config.toml
n_layer = 13
d_model = 384
n_experts = 32
experts_per_token = 1
d_expert = 160
d_shared_expert = 384
activation = "gelu"
moe_layers = [0, 1, 2, 3, 4, 5, 6, 7, 8, 9, 10, 11, 12]
router_score = "softmax"
normalize_top_k = false
routed_scale = 5.66
balance_loss = 0.0103
balance_bias = false
router_bias = true
init_std_router = 0.0283
lr_router = 0.00083
n_head = 12
n_kv_head = 12
head_dim = 32
vocab_size = 32768
norm = "layernorm"
norm_place = "pre"
norm_eps = 1e-06
positions = "alibi"
qk_norm = false
attn_scale = 0.177
tie_embeddings = false
parallel_block = false
init = "normal"
init_std_qkv = 0.0228
init_std_o = 0.00448
init_std_up = 0.0228
init_std_down = 0.00448
optimizer = "adam_variant"
lr = 0.00048
beta1 = 0.9
beta2 = 0.98
weight_decay = 0.29
lr_head = 0.00439
grad_clip = 2.0
warmup_steps = 461
schedule = "cos"
final_lr_fraction = 0.03
batch_tokens = [32768, 65536, 98304]
seq_len = 1024
doc_mask = false
z_loss = 0.0001
train_tokens = 368200000
steps = 6413
dataset = "wikipedia_en"
Below are experts of layer 2 (counted from 0) of a mixture-of-experts language model. Rows are named router (the router's row for the expert), up (a neuron's input weights, with its number), down (a neuron's output weights, with its number) and show model dimensions 320-383. Each number is 500 + 40 x the weight over its row's rms, rounded and kept within 0 to 999. Numbers have three digits each.
After each expert's rows: "comes after" lists some tokens at least twice as common just before its tokens as in all text. This comes from a sample of Wikipedia text that the model never trained on. Tokens count by the router's weight.

# expert 21
router:543493543510498435486506484573506535466512488463473496448479534537490523521474487463542573521453461593517485514598415484543528451491542460456518470531509433527440501415485477540489566532449510
up0:467424483538478540518513478509495426535467518492457539505424583462480486485610533503540524508458536437517493539476542594556543516535459509512459521499433521444527520495477474526429475473497473
down0:487565454535498534500463511458514493498531516579464517485529443560502494477464478515468478479420549480489496499419476599491471499505437475533503475494441588501519472547458470473566639507452530
up1:454500472490468505548499522528480458509496513531535497420486479541514522541545553470518573494525569539416424453431507495494547537544453508517428479476500487514563499474530515438455461482608459
down1:473470477550427498509514510510517525480548473512534509501549507434475474440585421495495498502532479547534554453581539505489457475477580481512527473437514504470433481468505514572424448513476498
up2:491475423528462515508500516505516430458495506540555497535486545544498452486524460473482516501511476491488517506527503508484509615515498524541470461536491517433494553564498531554583472489572420
down2:508537553559551477517485432464535550480546516461551496529422493488587587505566417500490485543556501437535495502497549531497440458479522505489493492455630469525455479509502502507455433530434493
up3:476520515499517511486497516508558562578553446460517491439471561526568543569509507537469413500510546531490499471435471486466528450455524560516547483494468500490536518474434456442456553503533480
down3:484451528529488513470537466486491442538502539585569523479562510518466557452457547463516523514478447484510565490481482572467490506464522493423506514445487479519473498517489515597482451562493501
up4:446473550478530571526467522498530404528523504484532514528480428551525489519537542485446490462526509477448453500498582531484488504410477556501486547489467568532563450501493458414508413471519513
down4:468508495458421429480546474554468467472505539507583477437560496471461555441434446558492614522431487511509502468485451457448550514498507461445491526557515605433527491501561504547557456512538453
comes after: "9", "8", "0", "7", "5", "6"

# expert 10
router:457548493568485466529534469522544481503459455458516578434461539522484565520460557449488502463448434519491532500533430486471523475507550496507435466544471543521438450518468516434496543513499531
up0:437577504566514498509527503511457476534480472441538519504471533478534463377531501549454457531488477649500491504542479508494458462488499453484475398470496503438406505484509449480524551499511464
down0:560444540468434462528493505571513507529527518572375480520510454490495443539572509550508507494543546475529491481533597502514434550508489487507495544501491514471527497449476452461517506421451554
up1:426512432503581501471454522519528510510559503491555478547507535494482514493503488580487516573510438551449454567519465459539454525466453484462487520513510430520501455433478463430413488496558498
down1:499504442470526484471426515468498581525441506459494421547530478591531517479577387462474463490537503509464530502490549521495512502520502479496517525466410452580511497528469516512450472461510542
up2:471432573512488495487487498495508581475486511447509479476539558615580477539481507491492509437401507497569475460540531518520503457471496528459471444501511532452558554503528484536529448385527469
down2:515522499482475546463519478482419501593485582440430410456558497496517423499508548510527500498443537436484492424523510455465583495525527443484499509400463458505480541514392556487475497507492391
up3:502457442453454511502533502581506457420524510492483576470518541503538496609501477543471511443515476516462524515530521642465527519479516504474518472499533510443548534493612500468530520375503565
down3:494519502518555442515446558478531561497538503459459512573545465553493444513582461551491462545491542478452538530446563416460518517497547539485519571435464454573511489537486554541435530473476494
up4:439473460522529493537425572472533514551461486488495534488523561572520538472491490509447598451515501509570556452520454441484524516490488501495468503495466491432426490554512550474477562470515422
down4:544517443554545437502490501506459491475520466574452527530514448454542479513529501408505483506527573484425515605518481563492489505546534482530423514511537503508530455447568443523460530507512565
comes after: " in", " on", "In", "8", "6", " In"

# expert 19
router:513495513521519427452485459527464550480531485452492490440493524541473488527478455482500570521494482616520470545590423447578534453518525459473505498528506461550442500431517497486504552519441527
up0:499497472520495480469559535505519448580509537480474504504544489472452596516539515496469482513544493517468523514540510474442450573516485476478478488519452492487495466536493448472461604519549463
down0:477532485523541499483485541434504493462560482482484549522502560513497447478487516439486470522486469500473502558431523551479530523586536436527475500457560486523548466514498491542481424504559508
up1:432502501456521516462532546457561514503539508491531538463529483536547508506555525499519499408488525506485513510409487502387473544467520492457488525498537479523512441481453545500518448458542519
down1:547532506499464459512574545451485513465488499522469534480481515407492519544552605490458546530536523539459480503516505458512510540546478458552546492550473527476493512480528527552440513394599501
up2:623473506533445555502402513526526490559417502523492528494505460521555423554491422526447495463492550454524557419492502549515523529451530477494544515497505472482524531571459531456533484470520459
down2:510497509481517485553564512482450459494485549505524546508526506497510524524609496545506534500511524502518546431500481473472439566488438516446500533468406507534454479434466535455531516517454501
up3:518556498484501511536465504437515432490496521480482545490560479472518548498508523545511464447393472527530488526506490494498494502523446511470520503484465471368465490512542543582484470520540512
down3:564508454541477458531508557504460483531523462488457563574482455482484549474525548449458539474500609484435514462541506495511535467609555485523419496541507525567479501528422481535564527425496445
up4:506543507527494621509450545464527495501494521517526450530538438621480474527464606502562475508555543455541571484480570463521516494477529508483548495503525472528589533522444498453531432435533422
down4:488470499471550479520533549480393540479526480482513497555519521512499511502549587496480473464488532497430417480531520506516528537602519484481468529511580522537472564543458477493460485450573501
comes after: "2", " ", "3", "4", "6", "5"

# expert 0
router:535497462406527596522423527490502502490437514521465493481555523424484521455474441509450532485532523511535449496453549439555501457495489542590502557470501552473470555485488555480519423533484408
up0:431541530474534547520511496577503484503496489543521495515505443439499502485458536480485473526519478521436519519485442467436487512464477551500475496445521512488537469514414555520470498525498425
down0:422509498550461458520509515570531483584556469464552525480454492574492411462473562474513519543536533524484471522503467465530556476547528539542499490549477524549508468505542485443520557550573501
up1:496433539514569543525564427488561592494500478477530511569525476470504508554479537496471477542562528425446484507349582522476525468468499507471500541585597498502553510506511546493519510506515541
down1:494461434505505402569477506501509457417496498528458537568395512490497464500516500522495573510467512554481476537466475454500515464517523482490512468417471521474509497471528496516475493565527544
up2:513499491500465554489437474531471436481509549516579520463534486506499467598572560473432501501479529459529574494492468488538486531565522483494530499468480537488486512551472463522568496473462514
down2:481405468510486471477460429530523462462561577558517521561540537527529459512542430472482486457581516514528511458531474482477449503464460515495555569379492434491564465536501515544532541513465468
up3:488491504520481396494494523403541518447425535518483556551506555476507538542500524489484565506498493473506599366528504523464498492541504507391473512530449442439517525472528475511501552469550461
down3:515474556542468510505521519462518548546446515538481433506474510534500551524506480489485505500516497470522461501486457419536460501429494530536566455501550451477487504502532556517541433477489513
up4:494551471490594536554473511500469471520404469520456497520522502504497476427462474480507447396486471361506542449474511451561556567488522508454491513527459525462487518496487505472557422535484463
down4:507468545483435545492544484454511536530488560522487445543467448457527475500462492494502523460426525544463519539506510514466495448549490517521539479500513497513468537539495504562527443456507452
comes after: " ", "–", " as", " U", " at", " in"

# expert 13
router:479501490480497535475508451549500533509497497425480500479479544546476499504461492442499594557498439622519434533578435475563521442470526459453473493535471460556428490419471548471529523522456558
up0:494509466446558563459513536482557512475500487576532453488494487524541499412503549613495522528434469431518558478490526515512400550470524524508549478516498558488507497512506561512441515455586477
down0:494530472530424485523425493508468464550527467476514497498501456519503497507557562533555508431606490518515508547498493562485488478491552537476503541495469447495486532543446500474505477468516532
up1:430581529450472511495533566498482519505503501494483514468496481497501496632560489524526551497512471520565493455423483479513474428523469595486548512534415484499488567524533479552448544528497437
down1:557443428502557525437490519436565493484459513460507552552508540445454456454507461510494540566562561437431541514492500417456485473500496494523447429514513414568511415476517458489490516535441533
up2:519545481439488471464493547440516449455483442499578480507518480517510514471487528569512531451479499440488553493513531534476476444483461505449538542502376480465493596496508504462504521482551461
down2:511535483476461525555472516563496396507532441554473506504462470469492515441563581544521494492502535494445473454499471488473457515560517504529481447574458534509457478495485486470545495466485523
up3:521493506531446466486495557458498514577509429502531477453526438490422518465507543520555515540464441508524499493501556516516470471512488445509479521540506486578502479478505462506456501449511487
down3:499385467462504506509491578491579514448496541547501471562502447547478458562577496498450523478508449548525441525466487508553487519492562550455489483513510492493531560534440489487470475475482498
up4:525505519476464493479483540539527497493505482432571431534562486460514559550500495491554546508476571460501523452522570465400488479535450481486506516496486564499577470522538523448498502475503495
down4:485477438461473503482509533510545577515483518548447473450468462502475521563492504520513488486506508484526488554494467546558513511555519554555498512528508523496506556520461500483495509461514562
comes after: " |", "0", " United", " due", " October", "″"

# expert 4
router:506495512484515437470482461530459545464508497487497484460502540572462500508465459478484546533494483629563457513576441468572514455502549443466510502544533444530442497428525510494517546549423544
up0:485477464483474543537475511472496500589471561502542488506486499508534555459501556575495515479567500502505508467503550493518526514571479539460496514503507505452490538563500517447463475455566472
down0:503477517497492514477505489438510459466567548528496563498478474536497479496431467507487465500529539549474421491471513420523523460498497493514519507517540529488507517515426495490547496406469497
up1:503506483509504560540485542489543445521426472522497480525521450496467503560471506555499457495540472445404461540448492545405487528547501524419511527496434526506518481516457546469490483472550523
down1:515549459506464461520496486540498540559526539458520563472475624562417477501441494549514459483503493456496465436516515519545536439458519453559469474533501512517459481501510517484504543428459492
up2:422468515439499479521463490536509484523482497524564507521486486525551425532505542513528439451522510519543649487487518501488477503529526520454467503546529495568567487564509445489487473417550453
down2:457463472519483397487522529520518482507529504454502467531462477556493469544504495501528528534483534540534450571476567543500497474469469387493480544466525504470484467606553503525526436442545510
up3:477465510509507533489481493489472472445513450484562568474479519505494543457509532526544561471515567508444572517523537550465504577510544512432404555439493566533493531534476509460468453446530525
down3:510465546479459467492545500498506562536528495434464449469522571595451520590477537485496517466505387532552525546534539472532500478532524519500494516517555497553414460493397456473494515477470453
up4:489518520517464505526488492535483484582567479517517485473457474565426596498562491579517422484501499478491519479440470495471470493527498523517498495513533512545440543555541515533521487475500474
down4:466442559409452520441516471515481515505517564520474521454487511563535507574481492497533574439494518563564462582541479584472470494488525502487498560437559497523491480527501477528581501520485489
comes after: " ", "2", "'", " (", "°", "′"

# expert 26
router:474498450489466498603583492471489445516551534517516547448436488409420505528457455552493483524491477470400522464501513469484544577576516518482561532518463448490519494526558482521453473509490534
up0:480504426479543561518495493551528538540564465481519466487455523580551509497510527572473476490548531555496529531400552544504544468448464527479484513474485546450495596478544530524537464494431478
down0:479511582483516435519501489496536511512475524561552539497503505459450509525488541506525552474474545485581458490503541505570541514522552532494544544484499495447508470483460497488457492506520516
up1:507441570499510483442453476505494504496506472500526519508593471454491530501427467495501467455520536510510501494510579477533489404483567539520529498514508529468486451504517498493491491528469511
down1:533454491582484548532470524512515509433428446547489518549548471497550479552572454457568505512497466484490449485480526506471517483472475478515436462450506420527568552489531518542522506523456537
up2:505544522449474522519531473491437435536484549412574496474533466473457478448471521528532503554491438501451391556530493430504562573536500454506506482492473490511516516449533488503490469507507415
down2:478511482506471439496448511546560485448568556502465482496405508532515505485581478538408483528474488525503491443467512580471441443479471479425489516433441485508556542467429532554478528507492507
up3:489500509453461552576470511539478491507503441497479474506564494462530501467509536553499483451557481464457474456430606525402528515521539519513530501491468471484464508499492483500535485508584494
down3:509510542574553478492445424510535488480497463552462468557507509550536525563534438512481541494510522554489536499514511569538556470473450520453529508464439457445554443516484573549483529513464475
up4:471527527490492539458536511500486566507553482507465450541508455500472503416503528474525438516540558501494520539550498549554518494483462613481448526505521564483438522475469545473487506490440462
down4:450493463464539434499504515530502491473523530480538545375365549447523520534436506546485568517465524526484575500414477435548551415440487485497448490527508475463519487541532569564516481498565539
comes after: "-", "\n", "==", "|", "===", "The"

# expert 7
router:507449483499534565424548492551510544489519454457451466425550485500483472495414390511554568513410517508472496520565469449505464481518516461546496536511534532507450440519472458515548528513477428
up0:467489508490465467509528495453464475525385466504520489511531529475521489480466455479516452435516488499466496518520514526538417573480521547466553461453484539505530521505478501505522518489568439
down0:500500560495481510472475469587422453490558493549448484460476426522470450503461503529451513540496481537505479516548509536512563490538523491550499477420530530500512459474448482490482531479415469
up1:472462493442474554442489519423539506569507538487505437440510462522521443507469483565467517447481515468513526518520453471449517551479541531544495567432497551487454523521414516448512499509523481
down1:557532482508468438589606520558448501504522463578478573546434483489499453428500514446523461509511454458494461470521472455504458472563541523573483516532484465491518472424610469462541544532479487
up2:470598536461481449503518501492494455532409518485482496502491488575458466514479550539502435489466494460514531532446507470494443527500488518471457485417486467425495456523496487549445554467569541
down2:468511489561409466469526499559470495457570498518509518451482463467528471488455485510518513490462479434437531508482486491530567526514523459497489524512567523469487477512504507560501520537494440
up3:491447526522484532504532523520528435531550491474529562444455533462505522468543537517485422433488474520466515520462537486495549527487528532478526512485543559536480514591501453531520485450487453
down3:544523426500504453505482583432498584465395556560546469529476487484491510482463508524438452535567464498485515559503455558525531503500543518516511485465424453563498448453517540502510492543553528
up4:464461501524499446548542524539462515527457504463499470430435517493522498559520565462430486509529476533507480461465546491567523494475547503448487476481537548504547491532482447572500488522534486
down4:537522454485476475430436567438551554500485483502441462495597515496482561519459499452471480528472453420495528580507543590519520485472479502447466466535480450455465519520572491523542497564524467
comes after: "4", "5", "7", "6", "0", "8"

# expert 8
router:508523542533514479492469491536479534492478486477454477500493526542500495498552469489497583547490416597532445532583443466536512485478489447505502490544508479535417495428517524475451536518419534
up0:554485555555459532501505546512553499527490568522438485500517445494537455525481460561542509530513503498486501451419569508482512533446498531505482482476488534459499546497528476533499495409531425
down0:498519538479497465508511515489561461472503528503495502505365573464470543487554493551469505522545413490449537482534471532461467491471536501564467570466430513480484528492592456457483497526502592
up1:537469520521484475493513485409456412501557510438556427472479552547534594476484549397544511537491487455461467473530524550528532522629524546514451492504434528563496460516502544474534522515474501
down1:509468512463507559500482516461489524554447481524498495519577562476504492492450512493445494457464504547467416496555477543475423483403416508457467519473535508477550481532552520457484459556472584
up2:472523444442490508474487516469515439575532522490538513485518473534563505505547518539513551435458607451475540496459613561440437574463555575480518464467459514489539478579416501466508539472537480
down2:525470502530559470548505528489456554504464473500502525508511384494478516490521475543487516487442440431469450563533446575536424535431460510565480532525495507577542533479457520528496517477541500
up3:449480542516548506491465500428523480496453515544461516482493455531505503470486513464530498536548503519458588475461489508541450560499487465469528482506482558518546468522502464402519504445517483
down3:502544597517550486503471506508422510516523445473551447547526557471572454454511513472528482449452459529542491500585519494544533502496492506553471549544491514501426528499448454440540470531488531
up4:520534520499454475445425533520508442545460472501568482447547465560453498438522484528507446518456467533502562499561489500525482477453505537460477514533433489526508531562474488495523451493538463
down4:473540639477482487531498503550501422469505472533490528570510551468548512465554486523532503488537495573537520508535488477545521406497568513551478575473526528508450514513504418528486491545515518
comes after: "\n", " ", "\"", "°", " Award", "ing"

# expert 12
router:480432512454521548489495484539524495502460473518432524558504503559465414516478491505519549559489539530510487462508515520512533484432554477442512477517545478444506515476549448571558510508502461
up0:498490512484537481414529539471543531544532414510473449491504515590517471464530567461496461505470528483505516520552517517510504456459466528496496473494525522526480483480472490507478466519483523
down0:484485462542527533505489506531529485561442495496525531528516541502568473504508478515484535583493497500521438487476530579432461451505501554504509545406481525528514425499536436463463565493466506
up1:517505553507501533560484481518426511488526556531578477532509511559478533508478519519461476525557516445477485525479542560492512584524530553548484475436591474441454516473471487452507463502502460
down1:543493541459459501472479497481546464434508504495435496475551418493434517480455488499529510525475479523494460453547526421483419561521492460479511491636439517507451521483509474549530404617615590
up2:537496475487542512497585531490569524441472454476488489438542539458494499528508501518505473490473487502465554493523440560475534462538435494474538530522505505490437549533540515536527486440458512
down2:447516456465425530496415502487500515524506519508552480471498452539527542535503508522442458470538528463463487445459522451493527491495532476514536533552501569471566513498449536471489493510562446
up3:465513484490551484459526533459541473483444469491573582502497524477461460581477475560537433515462457510406503519418558518427531508509538496499573476586521455482551496469537544530460448489544483
down3:505466536484479489454533536502513535548434529476570465452479484538488446487493512447504512518485483506499539486480452442516509463528525548484515473480477581562451545556451606541509468480541444
up4:481495508449499444528555529511526484473539552455404463502513505460561506554506588543568481508514463477514508504485593507477521529475519537486448558548526454539582529518421474464500509466589450
down4:463498484522445524515424469420473458565506508480517480460505483498528434449557536589481525544531497514548561477534554499506485564468505492526525408508535454510512466476515356458455523521541493
comes after: " the", " of", " Al", " A", " New", " The"

# expert 29
router:491495453503481421475469530474430453507585516509510506546424508534448450477479479555446469510550499510496466546494501546529437482481527518523465544501519522456489528436515471559463515441533505
up0:475495507493477500471538424505480542531477536438471641509509470443505564495482463507525479489482566486473532487595564543523517459515550513454475523471570538484506501472471464462483525541483550
down0:431427589509506492431531512471483593507456506503546500525513498540487482537515589501519575444483506450538444459475479498565487494505453548467516470522431399565581472468483555500456475479495509
up1:466557604478514467490461524537448464521576532514488518520519505510509507495529501504569507508565531497477509469567500545456506453561463522536476460429500568476570500465526524514464498475534444
down1:484486443537519478495552523466465500470436466483467541444455519492503456471493518465453482563498551449472518582478529531513564558475491484495478518524456485507489496529504494489543478527519529
up2:494511470538499509496450567485459470516482407483455428527551487523487467444521482474488452536516502480481515516513552466473472394478463537487514517495531508401556459448544489567498502583589488
down2:471558442464481534529520475495608472466507476456619544470453488530479577482448505516408475514484504543514536537420469503508584542478532510498508484539435555558444477532458510492496495505531527
up3:469558459468497440484495400487539463552562482485458456487528506529601457499481472482461548479428508478486513496429492391512489524427519492508463516484460530466406498473551476584496505459520419
down3:413450512505410503437464503497484464447459452512548520494452515570501550513429467452544467512541405538553481518501557482534496435484520487430543468534548467503505462470544458489552494626430460
up4:477514518539518495461439525490422532532422461492529477576498477541510473456536559524520479452436495431544487455482533453496548449519444530450449465540410465448513475435510509489473492499532532
down4:515476488468533551452567482527510468444485493515505494420459450429481523489529531457486482499494541520497575548536524455526517521521530500536524415523511484574453493505521483461476547615544478
comes after: " the", " |", "==", " a", " (", ","

# expert 16
router:531518580484496534532525459498517544527476534481474520504537492501550493510473493513460510456496532466476476469482584563490487483515486538557570513482510593463543531537518537520580450519486546
up0:468535460517446481489489431529516553563534482468493510444495571551519578527417493530542468515524477487487552521489532518469475481556524500530488560438515481508422471467512458535532469499506486
down0:491503463406521551612528513590474538456459578506462518500614505445401559511560502510524447559500526481500534459489570460481437502475507526499494516465496408553465475570476505498507527438523515
up1:483522470557569492494535501436505415492507491506445551545537463434454467545481555524469462512472457480456519551518515523448519541607385491512519511538458453498474482477458539502437490525476538
down1:545485557553539528539521480460499465504435414568532426557505490514473442505491509497512505475464558480533482405466492494543532573479501495523543437538549493435546539535541469492526481568528482
up2:536500534505502433527521488480515516413493513539600502492465475513549519563448476533520510532396540486506486516497489477447462565446489484508494470473506444536547514502458448474521500584555444
down2:494459600504554489478488508466482472504548490536504479485494555550490511443469502440548504509500509541524519499549523542559416507499539415533459523489421579560486534523489531477480492493523453
up3:508481491557408480474539514559491539588512501442526505400490536527480509543428566511478470522523487458478532526497551517435516413477474521506476539436449509514495575442532557512538538465467419
down3:503488477540558503518446445473513455434519533492459523534521527468442498586609519443477462580471518445489497519428500519511514542528431476511468492449479464540472448516566554507542518494502539
up4:490563542552494464562492478533398475641477529525491507512580512517489489501529467573552510477457475494478549466568547499464546509520491519491501540476449500445490561512525490507529511466469439
down4:528465501444431486478525563510556489471497533517547548494482438476455575471410546513450571529592466493515514493565450511486456530495490542504429569500553482481459485485539494483441545493442555
comes after: "-", " |", "|", "=", ":", " Location"

# expert 31
router:506511528507504470491499447544452575483535502450476488451485538547452480488481445493453545509491457604551480533555411446574531447512528456474513491536512459562420474448511494491482560530472543
up0:459477447500521501536505564453483436511462530535548508475505505450455478473515522528511472491515489497458518472454564478430489543583489523567559513562523544503479511521423476530513489472561397
down0:466478516488511540446512453561566589416569476468476546466518515548521538427492432564462525491551497472483471599425492472498529546435508484456521496503575512457455518536508511515539587464476517
up1:464472434477432579514512476481434489494491498493505536467498452450492487450506494570482484512487456500467562471485486446483500456477509570467502548413498476527520525562498521513508490505540420
down1:568499586490560506507490506451495547530491524627490501484530497523523502430536554499537459497598530537470515499530574460528498567568497427519455526549506489502470501479461483455558504513512488
up2:454516508432454519499496505509471406553441510477528505431489500450533516448517473540542485461530610501510562455510501505474486516444607469562477487464580491471553545568526518476495521432382502
down2:504494534542491513518437494444512566435474521580467574522474451449511469448572461517527428464530483483488523535485507541516483541537510446566519558522507481544414551489410580449481469560492491
up3:474456516418481525480518557513508515510537485453476490505494503453536482493590479557431533502562465467484537489494523502525487508431547504445540480508459489494515542554493480498441552376510401
down3:503473575520525561432489543496457533482494533594471498504542462533509557510550579459499407413541534540492470500499511555402458534515550486518519512532533518513505497529497569461495415527480513
up4:461461489492539481507512506465439495533481528558557518505537509487490572501500505538514548560556449507421582454500547389517451502526504474429534524521509465519475494458514480485448510481508437
down4:475481517423520466545495523417469493431531510433574533521506475436540466462527543575421486528535493484520540500496479508490521521492499513462503492509444511505489517547522473578441478485547555
comes after: "0", "2", "3", " =", "4", " January"

# expert 23
router:498498526530499493493529451514454524514516523467456496441605511446495463530507459553474541523509501524515425551531444459515618483553580497499476545479488482522510470483443431453504553527426525
up0:439459477478475537516427487495493505527501518464561501491514525460481492438532454526414461463551483480514557465561455486431506467456560573474538561451505475514504471495560470460455530486499510
down0:476516477501486500475517480569590470440505523479492475523499491520533532538441525468469553511478455469510478528501574502526482554542403476522429488497515552487472485573561406435520500545528533
up1:428516535499474554630442432546419533552507545548566486581553502457501521514478492544453430487575510476488523435503480495514524551499496515536508518501492506477553461526519521455495561479518533
down1:505484562490536547474574490536568533461472493514541552559494488494511494550450483518457533528525484495536499512552600489505497522508498462517457510521494434498471511479599449505518476539480561
up2:466439503466511512520542491447494518521510481520479557515505462464495505535524506545508443432527504539480535478510534517532537474564567540456439538433579474492547529594497477515520530427469558
down2:514422516470530462493475435547446497466527571465476453477405508484479571550480490478544551493505490404537482507547522485540514508477497462530481538539502477539506470454525402441458479580477540
up3:421511495500506543503472536474543461574457498476468523487461506503507546437547518545490458454588566514513551422533499494514461510451508527466521500401421473512500483521501437512504515426498487
down3:486448561483474512489486510500450530484541475496480467502498514533439554551514475474550507483487466437449389509568543579558479524481508456472437489530564477518481444486555476478469502558502582
up4:468517502511570581582477466472562534567588511511531456502522440428524463535491415467401452432474464420475541454552504487508500509502568539557504523496541523528564482536521430453464513495508547
down4:481555505490597518458484490611417419407469524525534498513497610558487521467601528535540574594551539506526451478492515517530478500518464451493476539557481442493456523457503457454410525533460546
comes after: "\n", ",", "'", ")", " University", "),"

# expert 22
router:490569451443429584519443509508511526478443509548495507467504485463488474433460507522493469450481566379584447545533485525509516524523402491535567585522489573502479468497476579534534504523520501
up0:432509408532534403475498500460556481487537529466488579509536532477472592456482499601453478485576445620460493395442458387516458535570480489475421527517480487526452490501553383483499581495488485
down0:488587445414488480534479493448479530516476445500443590459548486488453523500501470601415544494500501485505586504471498460561502430471495524464464493437516512492415473470540458513479505500534518
up1:536481571545471459570515513406486492469520471470475416454556499571573465493448464461524462510518539522497552466471570542498510532424569513543529462490533490476568549456488489432508478527497569
down1:464431470613537462520521527493475476487517519464480488522540459473494440498534505456467513485496544529515483471524476518521492434528608475528564495514511508519534556514395505564527463479491441
up2:498498505479472564472501562529537431511490448532495549453505539557515502456472454512502505468430505526497488469449557566491487565518474511518558472501468472522502494501482574477517489496547619
down2:539497574536494496474494469551461462504570510533486553465441433422535510442535492483539471543534425469545441466447432514511451506525490485497540529451533407470450552492509497577494500546517610
up3:449566471491476468577545411474483444488558484519512480469522509494536480558513490489528393472459492460458524411515470546514478518507516502532504505484516518488534533527508471467524473578495507
down3:557579554440496554553461492461575513416505452515600420504451448557497469515452537482429506511452546542541562493496504453441498423568554474551521541591478575487599542507491503522483516479509559
up4:524456546518559535418503551560535488544489498442480441548496478491550538487510516510547588533575499542496499516523506508496449494414484493399459457450482497500481489532496485470405560458528456
down4:478489465537522499499511416542506547472544491518473538505457547539494508514553465522494451516549514548450479515498489487461512461552495532445436514541399483553451528532533571484485406473447487
comes after: "1", "9", "–", "/", " (#", " #"

# expert 2
router:521499504508486439470532453526470543474508504472472482427491560546478501501455445484475559531490463613540473532557430455550494450488508459475518499578517444576446508422490504481495538524452528
up0:548448408441501488506496498546564470530519521498477539564523463455423534551400488511494438476554451472546518515508532601512580514532469519541492538501432491497518527444491496522522510516545461
down0:508538517430486512538500520563558526557528467514483582478458427513467522503518486516475466494447506565473502540550428496475481498476453543524528503494496575504487468403447579528463556437478419
up1:484486462420533581517525498515588481547525481517469457449551462526466470491510524558482426489518405470511516532507491506389451550508499548536565493469439495480456502561432452494513491475591485
down1:431483550514454410488497470403432528478538438512511479511562394510482488483522534493416610495503425475490450452456507471483457459522490507432515473544502521505563519534423509537506561462490413
up2:489448434418382494433471531510483426458501580472501507530506502483479521483519534587515527549500541409506534493486499513439441455513551514507474501545497576501349483537508536601452536481527415
down2:538551462452503518427592555572497555516530472531454468464489534554444456409424480541470501435494490530521452500538523496478445467477416530473452545453535466514453398434522467501519448508531507
up3:456505518485516553474533547490541484515521525464581508512516446514454556572539491482562504505569538517462501465577504576459498465532490529424546517482429481493534479530444523422499553504555483
down3:455548482457497580547510536513560480508542551481523567517476444397522444505490446538441495499458524472527516494517511485508552489446511549510483469561517510512487543483533511547524521462441419
up4:540511485511531569509438480460554430469442459470454538505547418470507509490537537482438492477450529444412534442471494505485503525524516548440484497482436493527446505581470509536467462473541522
down4:525457497505528489459560470544429495492495521462461555526468450458455472461504505470536519502510507529635435532573506532488409506523460491527506457581536450478541505492442482516517519467470471
comes after: ".", ")", "\"", " is", " However", ")."

# expert 18
router:513492520544516410445497459551486544476521498487483470438473519533450497506464481474456543511498500595527458528576406458571493465518503453453505487541525456567425465433511483479495521540439532
up0:501496557497454552516491514485561503484429522515507483534549425508486493480541569544527491482471528512488524496528529471557470547449536503449526490525448551459538514518477509493549556445590482
down0:503518498452489530535483480532532446537498471505481489484555506457558569549476552528446502447524433459490505457524470476486470475537514581512510483476525472571499476491536469486419416525465561
up1:498476465423504529483471488490480485500476461415503470427454552458503430519492488543486525503442424553406532411473466569439519494472526576499537451504507508472518447569459516596497468512574494
down1:498494525529464523521519519542494509439480557496433517517523457469533527477527526468582518576538505437502506454492547511538463500541533479589453568575553521523494535439550465488567535481478533
up2:427548507500539550511498490457471415581495529571537506527493526549511493524523542526574489516428508469471544426549530537488472509410496533498476400459494472545529505543537530504514465516507621
down2:504500504478481440511467548562515420477510490504495501541463507480491538508506437534455475580541510530490485518530583498476453457530588465496475473449555398489466453475566482481448518517448474
up3:495632520502494460514570501547499431543577488480542512521504516464527524405521432525521526537549555434470498443526500473451444528516474501568524645559483542496442514494547530460492504490552551
down3:456443540502512522521465497558495509506486534504520514460479437555506512550532475546450472504473508487563508595536528529499475461482526516514537491475560450482498522519437461532529458588471495
up4:555496494458571539590475454528513477532523564543481510490504495461455454515514494536479481450503575460470484493533475451522457515450478495498534546584486451498497507453499497448469485504501494
down4:420518546489435514532540419503529473511476489489483423461492576511494506522394518516577471494499463461625517491528484516481493447510526535465511483497532504457428497501426460505534500508519497
comes after: " |", ".", ")", "\n", "==", "9"